Experts of a small language model: vocabulary 32000, a variant of Muon for the experts.
Below are experts of layer 4 (counted from 0) of a mixture-of-experts language model. Rows are named router (the router's row for the expert), gate (a neuron's input weights, with its number), up (a neuron's input weights, with its number) and show model dimensions 192-255. Each number is 50 + 10 x the weight over its row's rms, rounded and kept within 0 to 99.
After each expert's rows: a language model's description of what the expert responds to. This comes from a sample of Wikipedia text that the model never trained on.

# expert 44
router:67 50 67 36 55 66 54 69 35 84 51 46 48 58 36 56 39 47 52 35 60 37 58 49 45 40 65 49 32 65 50 46 26 53 37 53 39 43 43 54 66 34 67 60 45 42 40 56 46 46 45 51 52 63 50 62 54 54 22 57 56 45 51 50
gate0:53 54 56 56 67 42 31 44 51 37 41 52 58 53 43 37 51 55 48 44 30 32 64 49 73 48 59 38 48 63 28 42 50 64 63 72 47 29 42 29 37 72 54 55 36 40 49 56 54 40 43 64 52 48 45 39 36 67 38 37 47 58 63 54
up0:52 51 58 52 47 54 52 65 47 56 43 55 40 63 33 50 46 55 49 44 49 56 64 60 50 56 53 63 71 54 51 41 35 39 53 45 34 38 57 52 29 57 50 49 48 43 41 54 53 46 41 57 58 54 45 47 40 51 42 28 47 64 58 63
gate1:58 62 58 62 50 53 56 56 54 42 58 72 55 62 48 62 53 51 42 52 49 59 38 55 52 33 49 45 47 58 44 62 64 65 60 47 32 48 61 54 53 61 63 50 43 54 50 45 69 58 58 46 53 47 57 50 64 53 57 46 55 66 47 64
up1:44 50 50 53 35 35 42 36 54 61 51 35 58 41 34 56 39 54 44 58 48 51 45 53 59 52 63 53 41 43 33 45 42 42 43 61 60 47 37 62 51 54 42 51 56 53 50 39 54 56 52 56 55 70 56 44 35 69 61 40 58 31 45 34
gate2:53 50 44 58 44 45 45 42 52 57 36 51 44 58 51 54 62 59 33 42 42 53 46 31 48 53 69 55 39 56 41 45 62 52 45 54 75 41 45 51 65 45 57 62 56 37 68 70 45 57 78 41 39 48 58 61 57 57 26 60 60 59 30 48
up2:60 50 54 36 51 75 37 52 54 73 36 51 46 48 55 41 38 49 44 36 55 43 46 48 40 45 56 47 49 64 44 38 51 50 43 57 55 63 49 44 47 46 55 42 54 53 55 62 52 43 53 75 40 44 47 60 55 67 39 70 62 52 30 50
gate3:50 56 46 48 45 65 56 53 51 46 39 56 35 51 50 47 66 63 50 53 37 50 63 48 52 68 61 57 65 38 71 52 57 39 45 48 53 50 61 49 47 52 67 65 55 44 31 30 43 44 49 54 50 73 74 60 43 43 46 46 58 57 43 43
up3:44 44 31 51 61 35 50 39 47 73 47 44 61 66 51 54 50 48 50 39 48 47 52 47 58 25 40 31 60 27 45 69 50 56 50 43 52 59 47 50 49 40 50 25 43 35 58 60 45 58 49 51 40 49 48 41 59 41 49 56 46 41 52 41
gate4:44 47 60 44 46 52 49 34 53 41 36 43 50 47 51 42 55 44 56 39 41 58 33 38 59 47 30 63 47 51 33 54 41 51 37 37 53 50 66 57 50 47 34 45 65 55 53 52 51 64 77 49 48 37 41 66 50 57 31 73 45 52 37 50
up4:41 44 62 36 48 56 52 48 45 67 36 56 31 63 57 58 51 46 38 47 49 55 54 43 50 32 61 50 54 73 73 32 33 39 40 57 44 42 53 61 40 54 49 34 45 40 33 40 50 35 50 53 57 47 58 68 49 43 54 58 42 60 46 34
gate5:59 45 45 35 37 40 51 53 38 49 59 38 55 51 37 62 39 32 47 44 62 51 53 31 60 41 59 50 44 75 38 63 56 58 54 51 52 33 52 36 33 57 33 59 50 38 63 56 55 52 46 61 35 36 38 42 43 50 36 37 45 57 39 39
up5:52 46 38 66 56 47 48 45 52 42 49 32 50 44 61 39 42 76 52 57 40 55 36 70 47 56 42 47 42 41 69 41 67 36 26 45 43 50 39 60 69 45 41 73 20 60 64 46 52 39 55 46 55 45 56 39 45 41 63 46 46 33 56 37
Description: Inflectional and derivational endings closing a word, above all plural s, plus ing, ed, ers, ation, ity.

# expert 27
router:48 42 54 26 60 44 45 50 40 51 47 48 54 44 54 57 51 40 39 53 46 60 53 52 59 43 38 51 74 56 59 60 55 53 54 25 43 35 44 39 46 49 54 51 34 40 42 46 46 46 51 58 57 46 39 44 42 40 45 69 52 38 70 53
gate0:57 55 50 56 54 63 44 49 69 49 41 42 55 43 51 54 37 50 40 45 33 47 46 40 67 59 75 54 32 40 59 40 47 45 56 25 46 52 29 50 32 48 42 35 52 60 47 43 56 55 46 62 47 57 48 50 54 52 49 63 53 58 66 51
up0:39 50 50 32 39 38 52 47 45 60 65 60 35 37 45 42 55 41 54 53 24 64 56 48 71 43 42 42 62 19 59 49 60 69 66 46 28 40 54 45 52 52 58 61 43 60 55 57 56 40 56 49 43 67 42 28 49 47 56 51 72 52 37 48
gate1:35 56 47 62 57 57 56 51 66 37 55 37 48 37 67 64 49 65 76 48 39 30 58 30 50 54 63 67 63 49 50 54 48 37 42 44 35 48 48 44 50 44 42 56 40 42 59 64 22 50 62 41 49 61 61 49 46 40 49 60 53 52 15 50
up1:56 54 55 34 60 47 75 51 46 40 47 53 37 63 37 44 39 45 41 55 45 54 40 55 50 53 32 52 37 56 38 49 45 58 42 50 61 63 41 37 46 56 62 46 43 68 51 47 57 65 50 52 42 62 42 29 51 61 34 37 53 30 60 37
gate2:50 46 29 32 51 60 50 49 41 50 46 58 44 60 45 44 50 65 55 58 55 63 58 52 50 58 68 36 56 58 56 48 47 35 62 38 37 50 40 51 44 59 51 44 23 46 55 34 56 63 76 51 46 52 42 59 42 28 36 55 50 55 56 58
up2:51 61 54 54 56 54 52 61 58 64 44 47 44 43 27 69 52 33 50 57 44 54 63 48 52 65 49 54 65 50 50 47 72 53 60 58 43 48 56 60 59 59 58 50 54 57 51 44 53 50 56 48 66 61 61 54 32 54 46 48 42 51 41 51
gate3:39 46 35 41 52 48 40 53 38 59 45 30 61 43 38 56 55 47 44 47 43 56 58 43 58 71 39 58 47 34 48 47 35 57 68 54 45 44 55 55 45 59 58 49 55 75 63 48 52 52 64 58 56 41 55 44 44 33 46 48 56 50 59 54
up3:46 53 42 40 44 50 50 59 38 57 43 48 56 62 44 69 45 45 42 47 43 55 55 50 52 48 44 52 45 46 45 52 58 53 69 64 30 22 50 52 41 40 52 45 62 49 55 49 38 79 56 51 43 41 45 61 33 22 51 49 39 59 58 54
gate4:52 40 58 31 58 54 46 56 60 65 50 56 46 62 54 41 70 35 42 42 67 52 52 64 66 64 60 64 49 62 42 37 47 38 45 49 53 46 66 50 34 48 56 61 60 44 52 54 61 62 60 63 52 34 61 56 41 40 71 31 67 49 60 57
up4:57 54 42 31 54 52 39 45 35 50 43 51 64 57 51 44 53 42 51 37 58 40 48 52 45 47 47 53 34 70 57 37 39 71 45 46 49 41 46 70 44 67 65 51 56 35 53 31 49 44 29 62 59 50 56 49 31 57 37 48 74 36 46 39
gate5:36 45 29 51 44 56 45 49 46 43 46 47 33 47 55 51 58 60 46 57 73 37 57 53 55 58 46 52 43 62 49 53 70 41 40 76 63 60 51 45 43 60 50 46 42 29 37 45 60 54 47 62 43 65 38 53 48 61 44 41 47 48 37 69
up5:44 48 48 46 45 49 44 36 62 50 50 35 44 55 45 57 57 60 58 47 58 65 52 40 47 61 37 39 55 51 54 56 68 47 61 54 45 31 36 48 50 49 44 59 25 32 60 48 54 35 53 59 35 49 50 58 50 48 55 55 49 58 61 65
Description: Units, coordinate degree pieces and infobox labels such as sq, kg, metres, See also, Label, Coordinates, plus scattered nouns and verbs after commas.

# expert 1
router:47 50 47 57 49 41 49 37 47 37 45 60 57 48 45 39 47 47 53 50 53 62 47 42 53 50 43 45 53 53 44 65 41 61 38 53 71 49 56 52 59 29 59 54 45 50 55 50 50 53 63 52 60 36 53 41 42 53 52 51 38 51 44 39
gate0:54 34 47 40 51 31 34 45 49 49 42 48 52 57 47 56 53 50 48 55 51 43 59 38 64 57 56 48 66 58 59 39 55 42 48 56 58 56 45 43 53 55 46 43 37 54 52 33 43 39 62 43 35 33 51 44 51 60 48 51 49 50 50 53
up0:53 45 39 44 59 52 64 37 52 53 51 69 60 51 52 53 56 65 37 57 54 45 32 46 50 47 69 58 39 48 37 56 47 47 53 42 41 52 48 50 58 40 49 41 49 46 52 57 51 50 62 66 17 51 59 36 50 41 42 47 46 42 62 37
gate1:41 61 35 52 50 50 58 56 64 48 53 43 45 68 58 57 43 60 53 53 45 59 35 46 70 41 61 38 44 48 45 55 32 53 50 69 54 72 44 43 38 51 45 55 42 62 69 54 58 48 50 50 43 51 64 38 58 47 45 51 55 52 51 56
up1:51 48 43 50 52 66 40 65 43 62 46 48 61 39 59 41 44 41 50 44 52 57 43 66 39 70 26 47 55 58 46 55 46 47 61 20 31 66 66 43 60 53 41 66 53 39 46 42 48 53 50 36 66 67 59 55 44 54 42 48 55 57 64 43
gate2:58 43 57 43 50 60 57 54 58 45 40 63 47 33 50 42 52 51 67 44 54 53 62 57 46 59 41 52 45 53 53 54 24 41 43 49 58 56 66 42 54 54 61 45 56 50 49 51 53 37 59 30 67 51 57 53 57 66 30 55 49 69 47 39
up2:55 65 64 56 45 39 45 42 33 58 50 51 63 58 49 60 45 54 56 53 68 48 48 42 49 46 37 52 60 34 44 40 63 56 51 52 27 56 56 53 53 77 44 42 51 47 46 45 32 55 55 50 53 45 51 43 40 69 71 63 53 46 53 37
gate3:39 55 27 66 47 51 48 34 61 61 37 69 58 52 45 44 63 57 35 65 58 61 50 37 60 46 51 46 37 43 61 61 70 59 55 26 56 63 57 50 51 40 58 48 48 56 58 72 41 58 64 49 36 55 46 55 62 49 66 72 45 64 44 50
up3:52 44 51 63 49 53 75 52 48 68 58 44 36 50 40 51 54 31 59 42 47 55 43 53 58 56 80 59 49 43 43 64 47 38 60 46 55 51 45 54 53 34 38 54 73 43 32 34 63 46 31 41 52 60 35 35 57 54 46 61 58 36 50 51
gate4:36 60 52 57 59 29 35 48 35 37 29 64 47 59 60 37 47 61 44 45 50 61 44 41 46 46 35 61 57 74 43 59 62 52 56 47 58 42 65 56 64 46 52 56 56 54 61 53 41 58 50 58 56 62 47 43 49 44 49 45 53 47 40 53
up4:48 52 41 50 44 29 52 49 43 51 43 62 50 53 53 42 54 59 53 49 28 60 52 50 58 47 35 44 47 70 60 57 73 40 38 51 38 37 37 51 60 46 46 54 60 61 47 44 43 66 52 59 57 43 47 52 52 54 52 43 40 33 64 59
gate5:60 66 52 52 57 75 61 58 58 49 55 66 47 26 41 49 60 52 65 45 71 24 45 53 58 67 48 39 44 48 45 65 34 53 48 56 53 44 75 51 51 48 45 53 48 47 52 46 63 60 56 64 48 60 41 46 59 31 46 28 48 69 62 54
up5:51 45 57 47 43 52 30 36 33 35 51 47 48 59 52 30 37 54 50 44 46 45 46 60 51 58 46 52 29 54 74 46 64 44 55 40 53 37 29 50 45 52 47 37 55 56 44 48 48 41 20 43 50 49 60 45 50 54 56 32 54 69 63 48
Description: Prepositions and infinitive to after verbs and nouns, especially purpose clauses, such as in order to promote, funds to protect, list of.

# expert 12
router:54 57 61 63 51 45 32 38 54 49 64 55 40 69 51 38 34 51 58 39 53 39 51 65 50 46 39 37 59 45 48 37 54 53 43 51 61 56 38 53 51 33 65 43 44 56 56 40 48 27 50 58 42 46 60 36 39 39 65 62 42 36 51 67
gate0:57 48 59 72 28 46 53 48 43 57 55 41 54 40 58 50 42 53 56 53 50 56 58 73 60 65 55 41 38 52 29 61 92 62 47 49 65 28 41 38 40 47 49 62 48 35 55 58 58 54 47 55 51 41 47 62 43 54 42 61 61 55 48 48
up0:45 50 38 39 62 46 59 68 46 52 35 54 46 64 58 51 51 41 39 67 55 71 38 46 49 46 64 57 52 60 53 53 54 35 53 49 46 36 50 56 48 63 43 49 50 57 40 57 46 58 57 43 37 53 51 52 60 87 53 33 64 56 41 54
gate1:44 55 46 12 58 45 29 55 45 57 61 67 47 70 57 43 39 50 56 61 49 57 64 69 50 53 31 56 39 57 34 35 44 48 65 63 60 51 70 52 46 42 50 53 61 39 54 26 54 64 58 58 48 35 48 55 57 30 49 42 42 67 42 55
up1:38 56 39 52 44 59 44 62 52 55 31 65 44 36 38 47 41 47 54 64 34 62 55 46 66 51 53 51 62 56 45 54 46 52 62 47 54 45 49 61 29 59 47 50 39 47 53 79 51 46 43 30 59 68 38 46 50 58 47 54 46 38 52 57
gate2:52 55 49 48 53 69 43 55 53 38 57 50 35 42 46 49 36 46 46 45 41 52 48 64 48 44 48 58 46 45 54 56 53 47 62 47 37 53 46 36 61 61 49 51 37 47 70 28 56 52 39 54 52 57 57 43 59 59 64 55 67 70 50 50
up2:47 54 66 31 65 57 43 58 52 57 45 47 40 48 54 41 39 54 62 54 53 41 40 52 36 41 78 52 27 59 45 52 54 53 57 46 47 48 44 41 47 46 42 43 38 47 62 47 55 46 58 44 41 62 51 55 55 27 57 40 52 52 64 50
gate3:33 40 54 58 49 55 48 52 71 57 50 47 55 30 44 24 34 64 61 53 36 45 51 66 62 67 72 30 55 43 33 43 42 50 59 62 58 58 52 43 37 48 60 44 57 48 62 36 57 55 56 50 47 67 46 58 42 47 37 35 42 57 54 73
up3:44 54 58 58 48 60 32 33 60 49 62 38 40 48 58 38 44 37 42 46 49 41 40 66 55 44 48 49 56 38 60 49 71 58 65 50 54 43 62 53 44 46 55 39 58 60 68 31 51 56 50 38 52 41 67 69 63 47 53 42 44 42 49 45
gate4:46 44 55 59 41 58 57 40 26 59 40 24 53 47 54 39 49 54 44 43 55 65 27 56 47 62 53 37 36 66 56 34 64 54 52 50 67 52 56 36 52 45 42 47 45 45 71 61 59 54 50 62 40 68 48 64 56 38 48 51 59 60 43 74
up4:48 55 44 37 57 51 50 51 53 34 56 59 52 56 43 70 42 42 67 37 57 48 55 34 58 44 43 65 72 39 45 58 52 47 64 69 38 48 32 63 55 40 53 65 49 60 38 60 40 46 36 37 51 53 67 40 47 40 29 57 39 59 49 41
gate5:52 39 47 51 34 55 61 47 66 53 53 40 46 60 41 46 57 53 64 42 40 47 41 50 68 43 60 69 30 65 56 38 60 33 49 56 47 60 49 45 60 47 31 30 55 44 42 45 59 55 55 52 43 39 34 51 35 49 47 37 42 49 54 54
up5:59 54 39 55 59 45 35 38 47 63 46 52 57 47 59 48 55 55 61 55 60 64 51 58 48 37 30 64 60 75 61 80 42 42 49 46 45 41 50 52 53 68 51 63 57 36 65 56 49 58 42 47 66 67 55 49 51 65 49 47 56 46 52 29
Description: Articles, numerals and quantifiers opening a noun phrase, such as a, the, two, first, same, certain, various.

# expert 39
router:62 50 65 54 65 33 42 45 52 43 42 51 61 34 43 47 55 38 53 42 65 57 35 64 58 34 38 57 52 57 61 63 65 63 41 34 51 62 41 58 67 38 60 41 41 57 41 50 33 40 47 45 59 52 65 33 38 47 50 64 41 37 52 43
gate0:65 40 44 52 43 47 44 54 53 55 53 57 48 35 60 53 43 61 62 33 65 46 65 43 59 69 50 44 45 44 50 29 46 49 55 74 54 47 53 35 53 57 54 48 68 38 44 59 63 41 56 55 51 43 55 46 32 38 53 48 48 45 66 59
up0:51 41 52 45 53 59 39 46 53 54 53 44 44 59 39 46 46 39 41 56 58 54 55 47 48 68 48 51 53 64 64 57 51 40 31 73 56 56 57 56 45 72 46 66 51 42 44 49 47 49 49 32 49 37 58 60 66 52 45 49 52 43 56 66
gate1:49 47 53 43 48 57 52 28 54 38 40 58 52 55 53 46 51 45 53 45 52 47 61 78 54 58 49 44 40 42 44 51 53 49 44 45 35 42 36 58 62 44 59 68 55 55 59 64 39 47 72 31 55 58 43 74 45 63 59 54 33 77 47 42
up1:47 44 56 58 60 45 51 58 60 55 46 59 29 56 61 48 48 61 60 34 58 43 46 53 43 43 55 48 40 55 24 57 66 41 62 61 51 60 62 59 54 53 56 19 58 50 49 51 52 71 47 49 55 50 71 34 69 50 35 33 62 51 55 48
gate2:67 51 49 41 45 61 47 39 31 49 46 64 51 57 63 55 49 46 48 54 57 53 38 23 60 40 43 29 59 67 53 25 49 44 31 28 36 61 44 50 42 63 55 41 53 47 44 36 57 45 50 52 50 65 37 55 69 61 62 54 47 58 37 43
up2:50 45 40 50 37 51 53 52 55 71 48 50 62 49 50 41 42 50 31 56 51 62 35 30 53 62 66 35 30 33 62 49 28 34 54 53 41 46 58 42 34 54 63 67 51 46 44 45 45 61 44 54 53 48 46 55 44 62 40 51 57 40 48 65
gate3:76 37 46 41 54 57 63 71 38 60 56 43 58 42 59 58 33 53 64 63 49 49 56 48 53 56 54 63 47 51 37 78 46 46 72 54 48 52 40 54 54 56 46 49 51 57 71 42 42 62 62 36 49 50 42 46 48 58 68 44 54 50 45 54
up3:49 55 63 53 46 59 48 42 64 59 61 53 48 35 47 69 32 31 56 60 61 58 51 44 48 52 47 74 45 60 41 48 59 56 59 40 44 50 50 56 33 65 44 41 54 52 30 61 49 46 50 46 36 57 52 54 42 46 41 45 32 36 41 64
gate4:46 46 42 49 39 57 61 48 49 49 45 60 55 40 54 47 59 55 56 56 42 65 50 55 55 72 66 48 48 60 59 58 62 46 67 53 52 40 61 48 40 44 31 44 53 69 54 49 61 55 36 46 35 53 38 42 45 62 68 60 60 62 62 49
up4:44 58 52 72 33 57 61 52 44 50 68 40 51 37 56 63 47 53 41 54 46 60 63 53 45 50 41 36 69 50 55 49 42 47 54 51 53 38 45 61 38 62 54 53 37 62 56 40 50 37 50 40 50 39 64 53 59 47 51 27 57 61 49 39
gate5:42 48 47 52 34 45 47 50 62 50 49 56 52 55 55 43 45 57 47 36 50 43 62 32 49 52 54 50 49 44 45 55 45 52 56 35 52 23 29 56 55 60 38 60 50 57 65 43 57 40 47 55 51 47 39 56 49 40 53 51 53 45 77 42
up5:53 59 42 45 50 60 31 52 38 46 49 41 30 45 46 47 51 36 49 51 47 77 62 56 41 63 29 34 51 54 54 42 53 54 49 60 54 40 67 63 42 57 47 63 48 44 55 74 72 56 44 40 41 24 36 46 35 49 49 40 57 72 25 48
Description: Nouns for people or roles ending a phrase, often before of or a comma: judges, friends, students, commander, Chairman, surnames.

# expert 10
router:60 50 67 56 63 30 39 45 47 45 44 47 57 36 47 50 58 38 51 47 60 57 38 61 60 35 45 52 53 55 62 63 55 61 37 37 45 62 42 63 62 38 63 42 37 51 44 50 28 41 49 51 64 48 64 36 34 46 47 67 44 36 56 40
gate0:50 59 47 44 50 62 47 55 63 42 38 53 64 51 62 64 46 47 71 63 33 39 37 41 59 53 31 46 56 29 46 65 37 45 52 58 52 35 36 32 56 37 39 59 49 52 43 62 63 58 75 69 52 48 47 39 63 33 34 44 53 46 37 48
up0:48 53 65 44 33 41 68 43 51 26 40 57 49 43 39 68 50 51 45 48 39 68 60 46 44 44 54 42 58 45 71 52 54 53 47 54 55 51 40 68 58 60 47 46 50 32 57 46 54 48 45 45 38 35 60 62 48 53 55 45 58 50 59 45
gate1:56 61 48 58 52 47 52 54 48 43 43 45 50 41 48 34 46 47 42 66 54 49 66 51 62 66 46 44 63 36 49 42 51 43 53 51 40 34 30 47 59 42 33 51 31 47 51 54 78 48 47 55 77 56 38 67 57 60 35 58 56 69 60 48
up1:48 65 40 52 50 53 56 53 55 39 42 43 45 56 54 24 37 54 33 67 54 32 61 55 62 47 50 41 50 49 49 63 48 63 41 38 52 39 48 64 67 46 62 48 41 44 53 55 56 52 38 56 69 48 51 54 30 72 50 51 67 46 54 46
gate2:60 49 34 61 31 54 47 46 69 49 69 60 46 56 49 56 55 58 49 72 60 42 52 47 65 51 52 45 54 42 47 39 46 41 59 66 53 56 56 42 43 76 49 40 62 59 53 40 47 53 71 56 31 54 53 55 62 40 55 39 58 52 64 60
up2:44 33 26 71 45 44 48 55 63 56 37 36 43 52 42 48 41 51 41 39 60 48 52 58 55 45 50 56 66 38 44 42 36 38 49 42 72 58 45 61 62 56 54 48 53 49 38 72 40 64 51 48 42 33 41 56 38 60 54 37 48 66 50 42
gate3:39 65 41 49 44 37 45 55 53 36 36 60 37 53 57 37 62 24 65 63 37 50 75 47 66 61 71 47 61 29 30 50 55 46 52 54 58 36 40 59 26 43 42 66 49 45 47 54 44 50 71 53 62 56 41 56 61 54 39 52 36 54 44 72
up3:54 61 43 48 50 42 56 48 33 57 50 49 47 60 56 44 68 56 67 53 54 43 57 43 43 48 56 47 41 62 43 50 64 51 52 49 35 55 29 56 56 38 54 60 41 46 50 44 35 50 50 35 45 39 56 72 60 61 37 37 48 68 51 71
gate4:53 50 54 58 41 41 46 49 40 45 58 43 55 37 57 58 51 45 46 58 43 29 50 49 52 44 38 52 68 45 43 45 51 62 53 71 49 58 44 41 46 70 32 53 53 53 64 40 55 38 60 39 49 41 44 50 40 63 57 35 69 51 51 32
up4:59 52 53 50 43 67 63 34 58 46 63 43 41 61 32 47 52 47 58 48 41 36 52 42 53 56 42 54 54 56 47 59 53 60 45 42 33 61 59 58 65 52 59 46 52 41 38 70 45 47 47 60 32 51 38 50 30 41 50 41 51 26 29 57
gate5:57 52 49 48 71 67 58 47 28 41 54 45 65 68 49 59 36 59 49 60 56 46 46 34 65 61 65 48 56 51 51 70 36 46 46 62 62 33 44 43 32 38 44 49 55 59 60 53 45 52 57 51 45 53 46 63 52 57 47 55 57 60 72 57
up5:53 52 68 57 44 45 46 47 46 49 48 60 52 56 50 56 46 56 55 43 57 48 48 38 62 58 42 60 60 54 44 43 46 46 44 63 36 47 46 56 53 25 58 56 43 43 48 59 61 42 64 57 66 48 55 53 52 49 50 67 56 53 28 45
Description: Words opening table cells or phrases, such as Show, Individual and Low, plus pipes, open parentheses and dashes, often near Thai or CJK text.

# expert 16
router:53 71 62 45 43 64 49 34 53 58 54 56 34 19 56 50 46 45 56 41 50 47 64 35 50 51 72 63 55 57 44 39 57 52 39 52 36 54 41 64 47 46 46 63 50 52 46 51 47 44 51 64 52 45 35 44 50 37 51 58 66 40 71 44
gate0:58 61 43 54 46 43 44 38 62 62 63 46 51 40 53 38 49 28 54 54 53 43 64 52 53 43 60 33 51 38 56 67 57 43 50 45 45 29 46 38 53 46 44 47 28 25 42 48 56 55 26 49 41 56 45 52 44 56 69 66 45 47 54 38
up0:55 28 34 47 52 57 41 58 50 59 57 58 53 50 35 56 47 57 42 42 45 51 45 39 52 43 57 50 70 55 38 61 38 55 38 41 58 66 61 42 57 45 47 66 46 51 55 39 67 49 55 58 57 49 43 53 31 53 42 49 53 48 45 64
gate1:38 56 36 51 62 61 40 41 49 68 47 38 53 51 53 42 32 56 61 69 53 49 68 60 52 45 57 56 37 42 57 58 52 31 44 33 42 44 46 57 57 54 37 47 50 41 64 49 54 58 34 52 55 44 52 53 48 39 47 37 60 59 45 57
up1:39 48 33 50 49 63 55 61 66 39 48 51 51 53 57 40 45 50 44 50 49 65 66 55 50 41 50 27 29 43 57 48 48 47 67 43 51 44 64 35 54 64 53 62 54 55 55 44 46 41 62 40 55 65 74 51 58 48 59 53 51 58 51 48
gate2:51 58 63 58 53 62 61 38 64 46 65 60 52 52 46 48 57 43 57 49 71 46 59 40 55 66 66 53 40 41 49 33 34 42 43 38 53 31 44 44 60 58 39 45 60 59 53 48 64 43 55 43 54 60 57 53 54 63 51 60 48 42 64 46
up2:47 47 54 47 62 40 47 68 40 45 60 38 47 59 67 43 50 42 61 46 32 55 34 70 48 49 53 38 62 78 58 44 58 44 47 59 55 42 46 58 53 46 59 54 47 35 58 36 63 58 60 59 56 44 49 75 45 47 70 32 46 45 70 72
gate3:51 60 52 37 58 61 52 39 52 59 51 41 55 54 55 37 36 64 59 34 52 38 34 57 47 61 50 45 48 45 30 52 39 42 56 54 49 62 62 42 48 54 34 57 53 67 46 50 53 61 53 31 44 56 60 69 62 38 44 54 47 53 66 35
up3:47 47 53 43 59 56 55 58 37 54 51 37 25 53 68 47 34 48 53 46 51 41 49 46 53 43 64 61 39 46 47 69 45 45 39 48 55 61 30 69 28 48 42 58 56 62 55 40 50 36 57 53 52 44 46 50 47 43 44 59 47 35 45 38
gate4:39 60 40 41 57 46 47 51 44 43 45 43 33 62 53 52 44 48 46 49 58 58 46 34 70 45 54 37 61 47 59 45 37 43 63 57 33 42 45 38 49 58 52 47 56 57 60 66 47 55 56 41 70 56 60 56 41 65 33 56 49 48 55 70
up4:68 59 54 42 49 44 58 64 53 72 38 38 52 53 46 55 50 29 57 46 52 47 49 48 38 33 48 42 49 34 44 55 57 39 45 47 52 55 48 51 51 39 63 50 64 43 52 39 63 36 27 49 62 60 44 52 48 30 46 59 61 68 71 39
gate5:39 49 58 48 51 51 53 37 44 46 49 53 53 66 45 27 56 47 58 53 58 54 80 57 50 42 42 52 58 56 46 61 44 56 37 50 50 54 40 55 51 59 58 59 54 53 59 30 48 34 56 39 48 35 49 41 62 57 47 53 41 67 63 41
up5:32 39 46 54 49 44 45 38 48 49 50 51 46 52 41 49 57 50 44 62 49 55 58 55 47 31 75 43 45 59 62 47 42 57 46 46 47 49 41 67 53 50 48 43 56 59 53 22 40 54 66 40 39 49 43 51 60 47 56 34 49 75 58 35
Description: Main verbs after subjects, such as is, has, takes and becomes, and head words of institution names, such as National, School and Award.

# expert 45
router:43 77 56 61 52 45 67 30 72 51 49 39 57 30 60 39 58 50 59 47 50 42 45 50 58 52 50 63 51 59 46 42 51 56 48 59 68 47 30 50 74 60 55 56 41 42 41 55 55 41 30 49 55 63 56 39 54 55 44 40 53 46 65 44
gate0:44 52 31 38 35 56 38 42 55 57 61 62 50 55 41 49 53 60 64 47 42 51 42 58 64 55 54 66 55 54 46 42 52 47 40 39 48 53 67 34 51 50 56 67 49 64 55 52 46 49 42 40 29 38 32 44 55 67 43 46 42 63 70 38
up0:63 53 42 54 48 69 23 65 68 50 62 54 51 51 46 53 50 57 54 49 49 45 41 52 58 46 42 61 66 73 42 35 49 56 65 38 45 37 52 45 61 74 48 52 48 49 58 55 59 60 34 33 48 63 49 68 48 63 51 55 46 55 55 61
gate1:44 56 58 38 38 58 57 52 51 45 37 61 52 54 37 36 60 44 57 50 63 35 56 43 61 49 49 59 65 63 26 43 57 58 48 43 77 54 43 47 50 39 60 47 55 41 44 41 72 48 37 57 54 45 45 43 47 54 57 44 57 64 66 49
up1:49 47 53 65 41 74 50 44 45 45 45 47 51 35 42 45 63 39 47 50 52 45 47 34 53 44 53 54 73 77 64 35 62 55 31 43 54 44 46 47 46 53 31 50 62 64 46 77 60 34 41 60 44 52 48 47 50 50 59 57 45 53 51 70
gate2:39 52 49 64 50 43 49 55 55 55 54 45 56 42 62 39 71 53 54 49 46 46 45 55 49 51 56 30 58 70 48 49 54 61 53 36 70 42 42 53 52 44 56 61 36 71 48 65 47 49 49 56 41 52 53 37 34 44 50 54 59 50 55 51
up2:50 50 55 70 47 48 57 43 60 44 59 47 49 58 45 54 43 48 62 52 57 60 55 42 60 59 48 40 35 59 47 46 56 47 56 52 48 54 59 65 59 33 44 57 59 52 51 59 41 36 49 60 57 41 58 44 39 37 56 42 44 46 62 48
gate3:71 45 40 64 38 60 57 45 49 54 55 28 57 38 71 41 55 63 43 65 50 51 46 51 42 65 60 76 46 48 49 39 62 52 52 72 51 43 55 44 38 73 52 63 39 52 48 43 65 47 53 40 50 54 41 37 48 61 57 40 69 60 65 48
up3:59 46 58 51 58 30 48 51 47 50 53 55 56 50 39 60 44 56 67 30 51 49 46 59 44 45 56 33 45 48 55 72 51 43 44 47 60 65 48 63 53 47 42 35 70 47 41 51 29 54 40 49 47 57 65 45 42 47 47 54 57 47 54 51
gate4:54 65 41 65 57 62 44 56 71 53 44 49 54 52 61 41 52 40 69 38 41 46 46 37 60 55 58 54 27 67 52 31 53 49 32 62 54 47 56 25 52 44 48 42 37 54 37 44 57 55 61 52 51 43 32 43 48 32 62 35 51 56 50 59
up4:49 29 68 38 56 66 33 60 25 47 56 67 54 45 38 59 49 43 40 66 53 53 55 59 43 32 51 48 49 31 58 32 52 56 63 35 69 40 63 48 41 46 43 60 58 53 56 44 53 37 58 49 52 45 42 48 43 49 49 63 53 56 41 53
gate5:40 39 45 49 52 61 46 48 57 40 51 45 40 37 59 52 40 62 59 37 52 57 62 70 46 54 50 51 43 67 48 64 51 51 53 58 53 46 49 57 37 54 53 51 50 36 38 30 70 59 41 44 43 59 62 44 41 48 48 45 61 61 70 36
up5:56 50 49 37 46 58 36 61 41 55 41 73 44 53 36 54 52 61 30 51 44 36 42 42 59 45 60 46 42 60 49 64 39 46 49 42 48 37 50 41 65 53 56 49 54 56 52 62 52 33 54 42 47 60 47 45 61 32 34 46 61 39 47 32
Description: Forms of be and have, plus not, also, to, a, right after a subject: was, is, were, had, has not.